Experts of a small language model.
Size: 13 layers, width 256, vocabulary 17749, 53.5M parameters.
Below are experts of layer 5 (counted from 0) of a mixture-of-experts language model. Rows are named gate (a neuron's input weights, with its number), up (a neuron's input weights, with its number) and show model dimensions 0-255. Each number is 128 + 32 x the weight over its row's rms, rounded and kept within 0 to 255.
Before each expert's rows: a language model's description of what the expert responds to. This comes from a sample of Wikipedia text that the model never trained on.

# expert 9
Prepositions following a verb or noun and leading into a place, date or object, mostly in, plus for, at, on, into.
gate0 [114 164  91 134 153 131 130 117 154 121 149 122  94 152 183 191 127 132  73 108 173 176 118 161  97 149 174 134  68 130 114 183 118 150 112 156 146  92 113 155 104  90  75 139  92 133 112  44 118  85 110 155 174 182 158 149 120 143  69 116 167 126 183 124  60 137 154 152 133 122 121 127 190 139 118 110 131 115  69 157  60 143 192 126 118 155 100 131 125  85 120 146 171 158 101 115 173 169 129 177 112 147 149  89 155 156 134 142 106 109 151 133 131 131 105 182 100  94 138  78 138 124  98 124 109 121 205 124 141 103 143 124 162  99  84 131 147  88  89  96  79 149 166  94 163 104 138 123 114  68 125 145 155  73 162 133 160 133 155 133 120 165 105 142 105 109 108 109 110 120 113 130 142 176 104 199 103 113 130 110 132 133 133 140 106 122 197 129 159  82 119  77 114 109 128  70 161 113 110 170 135  98 145 135  99 160 122 111 193 150  84 167  63  72 181 116 156 139 122 116 153 112 109  86  99 127 109 174 134 125 101 120 148 200 154 120 230  67 113  77 126 113 175 146  87 162 129  21 131 142 153 118  81 127 102 101]
up0 [180 133 117  96 145 117 174 129 149 165 103 128 153  96 110 148 181 135 120 128 154 155 129  82 154 164 152 167 136 139 153  93  98 159 101  95 132 113 145 168  77 120  96 178 150 126 162 190  60 133 108 124 118 155 111  70  72 140 166 100 143 144 148 126  49  81 172 190 196 154 124 146 182 102 157 135 152 114  89 143 156 147 127  81 149 173  93 168 122 143 116 144 110 131  89 132  60 119 161  98 134 135 104  97 115 102 100 164 166 152  99 109  92  65  62 138 164 110 117  56 139 116 120 149 140 161 103  95 134 132  97  74 164 151 151 163 100 188 121 112 117 176  96 101  79  85 131 142 145  58 115 150 164 116  35 104 146  99  70 115 156 146 135 165 144  93 141 159 102 186 142  91  62 135 148 110 127 121 135  91 155 133 143 142  93 108 112 121 167 169  86 125 193 116 104 190  75  96 147 196 179  89 140 137 161 160 184 111 133 138 103 119  70  68 151 133 146 100 132 154 179  95  87 160 163 158 121 140 128 156 142 170  97 111 127 120 148 132 157 128 125 101 145 128 178 138 144  92 178 165 174 147 113 119 155 133]

# expert 11
Colons after infobox and list field labels, table separators and units in structured data, such as Bowling:, Seeds:, http, sq, hp.
gate0 [108 126  91 125 102  95 123  38  73 124  73 153 101 123 111  81 153 106 129 124 163 136 125 135  79 105  90 133 134 112 139 152 170  83 136 190 126 126 170 146  66 150 120  93 147 174 166  75 136 111 140 118 138 113 179 143 130 167  43 135 141 123 109 110 146  87 135 153 124  80 142  95 123 108 139  94 142 122  90 139 133  86 134 147 111 144 132 151  89 171  91 121 148 114 118  91 209  96  80 110 137  99 148 119 126  78 113 159 154  73  88 106 140  88  76 140 123  92 131 117 126  50 179 175 153  78 166 121 109 160  97 137  79 127 165 102 101 184 132 102  59 192 133 162 131 104 122 125 157 118  59 110 101 109 141  95  88 192  88 149 131 132  79 176 136 131 119 107 157  83 138 175  71  68 180 132 162 109 102 119  64 149  85 151 121 149  70 158 166 137 144 144  74 145 133 105 157 102 136 102 134 120 134 173 129 157 101 144 191 150 106 101 125 158 120 120 119 104 101 147 107 101 171 186 150 112 154  97  81  81  99 120  98 142  84 224 142 128 132  92  88 143 102 146 124 128 155 117 135 141 195  86 103 139 124  72]
up0 [114 170  68 141 109 126 168 157 139 170 152 195  85 102 170 186 142 107  96 136 170 125 136  92 158 148 117 104  94  74 136 171 102 117 128 104  95 127  72 127 151 104 112 150 162 168 164  90  87 158 187 149  68 185 138 111 119  68 113 117 116 110 162 185  86 120 100 119 121 141  85 145  62 172 104 109  68 147  98 123  66 219 101 125 132 146 129  78 165 107 106 147 115 151  96 143 131 119 153  78 126 167  97 118 215  35 145 152 153  61 107 150 133 143 178 143 141 102 173 113  72 157 168 144  83 133 109 120 171 152 120 191 115 117 122 134 188 119 122 132 133 110 134 147 118 161  56 109 170 143 134 179  87 146 130 153 152  95  81 206  88 116 110 117 130 146 123 139 102 161 137 155 109 128 125  88 132 127 145 139 120 151 125 166 151 123 174 115  88 120 106 198 140 134 113 110 137 119 110 115 181 134  84 147 107 149 201 115 156 126 131 112 185  95 136 153 131 126 128  81 141  84 161 116 139 179 206 117 134 142 162 130 134 171  98 122 157 122 147 112 184  84 172  75 105 135 135 131 148 172 110 119 150 154 121 167]

# expert 27
Connectors joining parallel words or phrases, mostly and, plus of, or, than, but, including, like, and list commas.
gate0 [113 180  99  89 125 118 140 132  96 167 100 115 144 129 103 129 153 142  56 206 168 117 136 156 126 179 122 201  94 131 111 107 162 148 146 142 122 156 180 159 148 132 154 118 166  79 195 127 155 156 152 135 148 102 132 157 207  97 208 163 142 122 149 141 140 147 156 122 162 116  79 144 160 140 118 145 130  87 107 148 145 138  89 112  74 139 182 189  91 109 101 101 152 119 123 149 163 176 128 118 116 114  98 150  85 119 123 109 136 156  97 107 123 113  41  90 148 102 114 113 184 131 145  92 143 181 110 134  93 115 118 117 183 213 182 134 137 118 150 104 124 142 185 103  90 119 121 155 120 139 135 145 126  75  93 162 155 210  84  82 184  84 196 160 170 145 126  74 169 143 146 133 130 140 144 136 148 168 105 120 121 131 144 158 123 101  93 120 167 162 112 157 138 157 117 130 121 161 121 203 150 174 153 192 142 136  77 138 132 167 115 140  81 120  99 135 152 149  70 163  87 139  53 176 156  96 204 140 134 176 105 140 107 105  95 107 117 156 135 117 149  91 106 168 120 145 135 186 160 105 131 180 149 173 129  78]
up0 [124 144 147 104 165 135  79 137 178 143 148 138 131  88 155 145 132 135 143  67 113 188 161 104 154  83 117  71 174 124 126 110  97 120 160 157 119  97  99  98 147 128 112 173  87 175 139  74  89 128 142 122 106 126 100  88  88 103  76 122 116 163 169 138  32 101  96 111 150 126 208  78  49 100 179  88 152 180 114  97 149 124 124 126 154 188  87 106  95  81 161 150  54 152  97 137 121  94 101 153 151 139 132 108 168 154 106 137  94 126 141 193 109 106 189 157 118 115 126 190  79 134 140 171 133 122 140 140 231 116 164 155 103 134  68 132 100 119 130 163 125  84  67 149 135 151 108 100 118 158 164 103 142 158 134 113 118  70 142 171  60 147 169 131 105 130 131 133 136 123 168 137 124 130 115 126 120 119 105 140 105 149 158  98  77 163 188  96 156 127 138 106 153 144 158 117 133 116 150 128 116 151 114 152 153 116  94 105 149 117 154 157 149 191 127  55 104 143  87 138 105  78 159 153 129 210 106 149 122 124 104 127 168 104 152 148 174 172 121 100 111 150 142 148 188 106 131  86 157 132 106  63 164  43 157 137]

# expert 6
Table pipes, line breaks and header words in sports, election and award tables, such as MF, FW, Votes, Bronze, Ref.
gate0 [146 117 167  81 136 126 103 127  89 197 156  93 151 110 175 194  76 136 118  85 213 133 132 187 168 143 128 171 118 175  78 131 135  76 110 141 123 133 109 155 155 140 162 158 148 166 168 161 143 105 128 138 159 174 112 110 130 147 132  94 196 143 137  65  46 180 147  93 170 106 137 161 137 152  79 110 113  88 150 104 143  70 108 156 122 183 193 194 135 143  83 149 117  70  96 170 120 186 160  59 121 131 134  97  86  94 121 129 125 128 132 123 117  54 125  81 119 147 142 157 162 109 100 100 147 139  99 145 144 119 121 147  95 159 152 151  92 115  80 156 129 106 106 138 118 147 156 159 118 135 104  67 165 139 137 123 108  92 129 101 109  81 147  99  96 145 115  54 120 167 138 119 142 121  93 136  69 170 117 188 153 139 136  53  99  83 163 131 192 124  87 144 147 150 126 186 140 166  97  89 102 170 109 153 123 132 128 115 173 121 182 108 111 113 145 142  91 183 103 203 143 142 142 167 139 121 124 103 162 108  96 108 105 110 146 223 164 171 114 102 126 151  99 115 149 112 133 143 103 109  85  99  93 119 115  97]
up0 [139 141 146 176 124 122 118 125 173  62  61 152 128 145 130 161 111 145 143 146 101 138 119 101 105 168 144 125 137 120  98 103 148  73 120 135 121 127  94  80 111 123 112 255  82 115 125  88 107  85 121 143 154 115 117 152 164 190 113 193 101  92  51 120  96 128 151 172 168 135 105 122 146 101 111 133 151 117  89 158 149 157 115 155 185 126 139  62 168 103 134 151 147 116 136 132 128 119 129 129 117 107  70 158 140  93 195 118 122 189 119  95 134 201 124 144 164 139 121 139 121 126 115 199 135 124 143 151 148  90 137 162  91  95 115 129 104 157 135 134 162 143 182 100 108 171 164 102  94  77 167 130  83 106  97 129 115  92 174 167 146 156 125 161 132 114 147 182 148 160 127  76 101 135 181 168 162 131 104 115 140 135 122 121  99 111  69 153 126  99 202  94 152 135 116 114  86 154 136 143 101  60  74  75  90 152 174 104  78  74 127 107 126 139 202 133 153 122 146  95  95 163  86 139 129 141 100 190 206 124 168  91 140 152 103 123 137 149  65 189 112 112 157 170 128 102  94 114 143 169 143 187 181 124 172 153]

# expert 23
Middle and final pieces of long Latin-derived words, such as confl-ict, inc-orpor-ating, palp-ation, res-urg-ence.
gate0 [169 166 158 124 161 155 124 154 174  96  69 148 142 116  93 141 123  91 103 142 121 135 121 103 152 146  15  77 140  84  68 159 116 155  78 121  98 121 131  87 124 154  59 126 137 232 138 152 159 143 131 137  65 112 113 158 141 115 163 193 185 112 132 101 136 160  76 170 135 109 105 113 159 164 133 119  51 144 101  96 131 113 132  85 107 125 139 105 118 117 121 121 133 146 134 101 152 148 138 180 104 115 146 136 183 127 145 143 104 124 175  96 109 147  66 135  78 155 100  27 122 104 161 121 139 194 164 130 124  72 132 114 164 104  96  94 123 169  78  98 144 156 194 120 111 150  93 155  73 172 114 125  67 118 171  92 133  87 187 135 155 161  67 114 142 169 142 112  86 128 159 134 125 133 102 123 111 102 108 136 113  97 159 148 167 118 128 154 158  53 140 128  90 110 104 113 133 130 135  90 107  99 114 144 136  97 173 152 125  47 105 130 152 135 162 133 151 146  70 160 103 145 133 100 115 113 137  66 163 117 150  86 176 129 175 138 196 172 110  60 114 111 125  97 106 108  65 136 131 113 144 161 120 117 147 102]
up0 [195 140 147 136 109 205 100  76 140  77  92  78  90  96 131 121 129 190 107  85  47 125 123 107 104 162  54  79 185 153 140 158  89 137 115  55 180 143 128  76 141  89 116 154  96 148 109 131 110  86  94 151 149 155 122  98 171 105  80 113 128  74 104 115 159  51  50 151 120 182 151 132 139 129 168 149 106 116 171 158 199  89 106 121 123 134  86 134 145  94 137  70 107 125 129 162 140 201  70  91 143  81 100 144 131 148 153 111 141 107 135 111 124 125 141  68 118 130 138 162 143 211 139 120 113 160 114 156 175  49  59  97 131 108 171 136 130  80 135 135 109 180 117 204 121 160 129 111 115 128  69 160 138 119  84 153  91 144 110 161 118 122 138  64 129 150  74 179 173 103 131 138 127  79 138 107 111 120 129 126 127 138 109 147 121 106 142 167 132 125 116 110  99 112 131 122 108 105 116 206 127  87 148 108 125 107 117 118  88 171 103  97 137 167 123  80 141 123 125 137 162 128 130 106 115  77 128 131 145 122 110 122 191 168  53 148  77 121 123 137 124 142  97 164 151 156 131 142 143 162 100 123 150 182 115 154]

# expert 0
Sentence-final periods, closing quotation marks and parentheses, often fused with word endings, such as ". ", )., ed., and line breaks after them.
gate0 [155 142 162 126 150 126  92 115 163 109 146 128 186  99 137 103 131 119 118  91 182 169 131 157 138 117 164 133 118 154 147 105 130 120 121 156  96  76 173  95 122 105 152 138 113  89 142 187  73 135 174 125  71  99 158 161 128 116 123 101 170 135 162  87 145 146  89 121  97 152 116  88 153 139 150  63 164 107 201 143 203 169 149 160 179 127  99  89 114 157 159 125 101 128 119 132 101 152 118  95 127 139 150  53 117 109  69 129 159 156 192 206 132  95 167 163 157 201  87 133 112 192  49  92 172 183 104 109  89  72 132 109 141 158 133 122 133 119  96  94 145  89 130 148 105  73 160 148 132  93  89 142 177 137  93 134 135 188 148  65 120  76 145 135 151 131 170 152 189 132 128 173 131 184 140 113 160  63 107 121 167 110 135 110 130  83  77  96 130 163  78 106  98 107 171  97 176 135 111 130 101  95 131 127  48 129  77 123 116 117 123  51 152 141 117 187  70 161  61 111 129 107 169 104 143 108  81 130 123 138 125 152 140 132 134 159  99 166 139 122  83 140  98 109 135 109 117 130 187 130 106 106 103 102 107 104]
up0 [181 167 123 118 148 177 105 126 176  88 131 108 154 112 136 113  93  83 118 132 156 137 147 137  96 101 100 153 122 157 117 135 142  55 110 143  71 149 196  99 143 133 125 129 155 141 121 168 132  87 151 169 157 141 185 118 114 137 115  96 122  89 132 162 129 157 124 130 157 124 122 144 144 122 103 101 116 150 124 136 155  85  96 123 108 170 165 119  81 112 176 148  38 176  79 107 108 103 157 125 156 170 155 145 132 104 149 159 133  63 107 122  93  92 141 178 172 178 147 111 144 143 108  74 117 145 138  86 124  81 123 106 142 150 112 175  93 122 148  80  62 159 151 155 151  72 129 101  83 110 140 141  88 147 118 148 181 178 202 107  86 150  81 127 127 113 105 172 158 164 185 151 121 191 199 158 134 101 104 129 104  84  96  88 124 134 130 107 141  95  79  99  69 119 121  64 167 114  63 153  65 158 116 120 105 126 148 112 204 189 146 124 126 137 136 129 115 175 111 131 100 113 153 112 140 100 160 179 187 215 127 134  87 101 127 171 156 149 156 130 117 129 127  81  89  80 129 116 216 150 196 122 141  94  98 106]

# expert 19
Time and sequence prepositions in narrative, such as following, after, before, until, during, under, by, often opening a clause.
gate0 [125  83 187 110 125 125  40 144 103 166 120 113 148 181 146 134 163  55  89  78 148  69 134  86 154  54 122 153 148 159 177 114 145 142 132 107 133 120 157 140 137 130 109  94 131 146  44  92  52 162 158 153  73 158 126 192 139 164 141 157  78  99 146 154 106 113 125 165 103 156 127 111 132 146 106 145 157  83 143 143 117  91 139 190 146  99 137 129  81 104 140  95  58  83 131 181 111  55 167 118 111  91 149 110 119  82 116 152 141 118 187 118 119  81 125 107 190  82 157 148 138 175  95 115 128 215 199  92 121 121 125 127  97 172  92 111  71 121 178 131 156  96 110 130 117 135 168 163 110 116 121  68  96 118 100 121 138 149 150 129  84 110 169  77 128 133 152 101  71 111 186 118 108 157 126 114 137 167 136 120 129 158 144 180 198 128 132 145 107 103 109 166  92 144 140 108 123 134  91  74 145 110 129 113 104 115  72 159 120 171 122  96 119  78 162  90 123 150  80 138 100 123  80 176 169 149 141 149 166 104 105 103 153 175 125 138 220 158 117 169 136 146 105 130  91 144 136 137 158 102 156 152 125 144 136 116]
up0 [150  86 110 114 161 130  89  93 154 142 155 111 126 104  81 123 167 151 198 177 126 160 137  96  46 144 171 143 157 130  65 151  90 131 124 169  68 143 117 153  83 187 121 142 144 139 187 143  70 162 111 109  94 120 121 171 180 138 112 156 115 120  86  94 121 172 167  74 114 114  86 102 107 126 142 192 127  53 180 131 127 111  51 127  92  86 155 136 132 155 133 123 177 125 140 158 164 148 106 101  86 136  86 182 135 102 125 109 127 145 131  75 113 123 120  87 116  79  78 133 105 130 121 150 124  85  95  96 147 195  88 159  80 113 165 202 124  92 125 114 139 123  93 151 225 124 116 129 153 139 119 115 122  99 108 116 113 116 107 114  59 115 147 174 158 106 138 170 148 152 143 104 141  70 122 135 122 169 160  99 194 127 140 192 155 140 117 134 163 108 115  49 118 155  80 181 154  56 126 156 157 135 149 166 161 152  92 133 143  94 122 103 105 164 129 172 110 156 168 153 114 140  94 143  96  96 128  98 115  97 137 112 153 127  67  74 132 126 125 142 112  87 114  70 104  82 194 101 122 102  90 123 150 173 138 119]

# expert 12
Line breaks between paragraphs and clause connectors such as that, which, because, However, within narrative and historical prose.
gate0 [ 75 162 178 157  99  98 131 161  86 132  98 134 112 139  96 113 119  98 129  71 129 142 154 206 136 154 177 138  79 148 107 154 142 121 165 175  50  72 105 109 141 120 119  86 171 114 147  89 152 130 141 134 110 168 139 102 123 168  33 155 104 140 105 181 137 121 142 103 151 154  51 176 132 149 101 138 120 133 125 115 125 158 186 121 108 132  87 100 130 105 152 108 123 132 126 115 154  71 143 151 110 140 158 139 105 156  57 180 148  55 137 139  77 154 143 108 182 153 169 113 128 162 156  83 122 123 247 130 122 131 149 185  94 134 171 213 171  82 145 151 158 127 106 100 123 146 114 142 174 118 129 150 135 166 175 148 151  85 110 156 150  99 220 178  71  87  81  91 125 159 143  89  75 122  81 136 118 123 136  63 111 140 164 133 138 132 153 112 140  98 155 132 171 121 108 145  96 139 104 175 106 136 102 105 160 142 134  87 153 136 117 113 104 118 150 131  89 120 180 172  93 120 138 133 192  93 147 174 162 182 180 170 158 129  92 128 130 191 131 126 139 134 102 133 136 151 144 148 133 141 132 149 137 186 149 102]
up0 [119 122 182 130 152 134 156 137  96 125  86 145 128 139 145  53 102 130 103 114 166 143 137 124 112 113 134 128 123 111 134 110 115 105  97 127 128  90 131 153 105 135  88 109 134 144 112  87 158 103 168 154 141 110 120 123  63 135 177 144 135  51 126 167 129 121 153  96 118 135 180 147 106  92  85  58 128 116  90 168 131 127 170 123 145 131 127 152 121 188  45 146 113 124 172 104 195  90 126 163 162 143 154 140 149  57 108 138 167 109 127 110 169 149 157 133  99  95  86 186 163  98 111 120 111  89 165 135 134 143 152 136 138  87 145  96 157 106 104 140  90 147 117  99 173 100 130  54 131  54  76  91 156  99 117 135  95  96 144 163 100 159 125 108  82 182 141 159  85  86 143 154 188 107 152 118 148 129  84  86  83  49 126 106 152 140 148 119 102 167 194  85 119 154 133 109 143 155 123 139  99 164 121  85  71 131  90 153 101 124 130 162 188 169 139 188 110 120  96 127  98 100 160 104  83 129 213 155 113 114 108 135 116 119 143 107 120  77 145 162 167 145 105 109 164 188 183 125 127  50  49  88  49  88 108 175]

# expert 24
Middle pieces of ordinary English and foreign words, such as ran, aining, ction, ro in embroiled, ine in delineation.
gate0 [158 130 140 121 122 140 112 118 146  88 102 116 118 134 161 107  65  75 167 159  94 141 173 165 104 118 118  90 170  82 135 115 123  76 102 152 169  91 111 128 170  91 120  90  89 111 132 101 170 141 195 152 137  91 184  97  72 194  99 131 105  80 117 102  91  94  79 164 103 142  84 104 124  91  82 156 103  74 138 129 142 144 110  84 146 174 131 109 129 112  79 135 121 156 125 137 141  89 138 114 135 109  62 122 169 109 179 128 164 159 176 103  93 155 199 111 165 146  28 130  93 167 111 165 114 115 189 116 127 145 164 154 151  62 157 117 138 130 116 141 166 182 121 125 154  98  83 125 137 123 143 152 173 179 108 114  54 100 161 141 123 155 183  67  91  74  77 140 116  71  80  93 147 147  86  57 164 144 136 146 138 135 143 165 173 124 128 112 115 171  93 179 127 153 148  97  98 111 145 121 171 166 136 131 158 145 113 125 141 108 107 145 105 162 119  72 126 140 117  82 108 179 184 135 134  25 126  84 158 120 134 120 157 145 137 133 195 134 125 183 113 125 133 154 125 171  91 145 126 145  92 149 158 114 142 173]
up0 [123 114 110 126 165 106  91 105 149  93  32  89 153  88  98 137 101  56  89 112 179 145 146  83 147 127  95 145 139 124 200  80  57 136  97 202  96  97 139 106 179 130 156 135  77  92 147 146  68 130 205 108 136 136 116  90 147 155 164 160  57  98 162 165 159 156 151 128 158 147  44 164 112 122 114 122 130 113  59 113 126 104 120 165 151 125 196 126 104 136 149 168 126  84  95 160 105 134 114  95  70 105 149  92 120 131 150 107 173 146 146  92 116 127 145 201 114 170 124  95 141 159 113 166 111 110 137 132 132 114 182 110 117  78 109  93 109 147 116  82 140 127 113 118 134  79 133 147 131 168 140 143 115  79 120 148 131  45 136 212 142 120 135  97 166 116  86 181 115 138 125 138 122 135 115  63 151 122 108 156 126  96 120 126  75 142  79 109 120 113  81 178 100  95 138 101  38 104 127 184 144  94 120  95 157 164 144 107 127 122  96  97 119 144 101 142 173 195 128 107  75  79 136 140 117 182 133 149 125 175 124 119  69 137 101  99 158 146 144 105 134 155 106 133 126 185 152 103 134  81 131 109 154 156 121 102]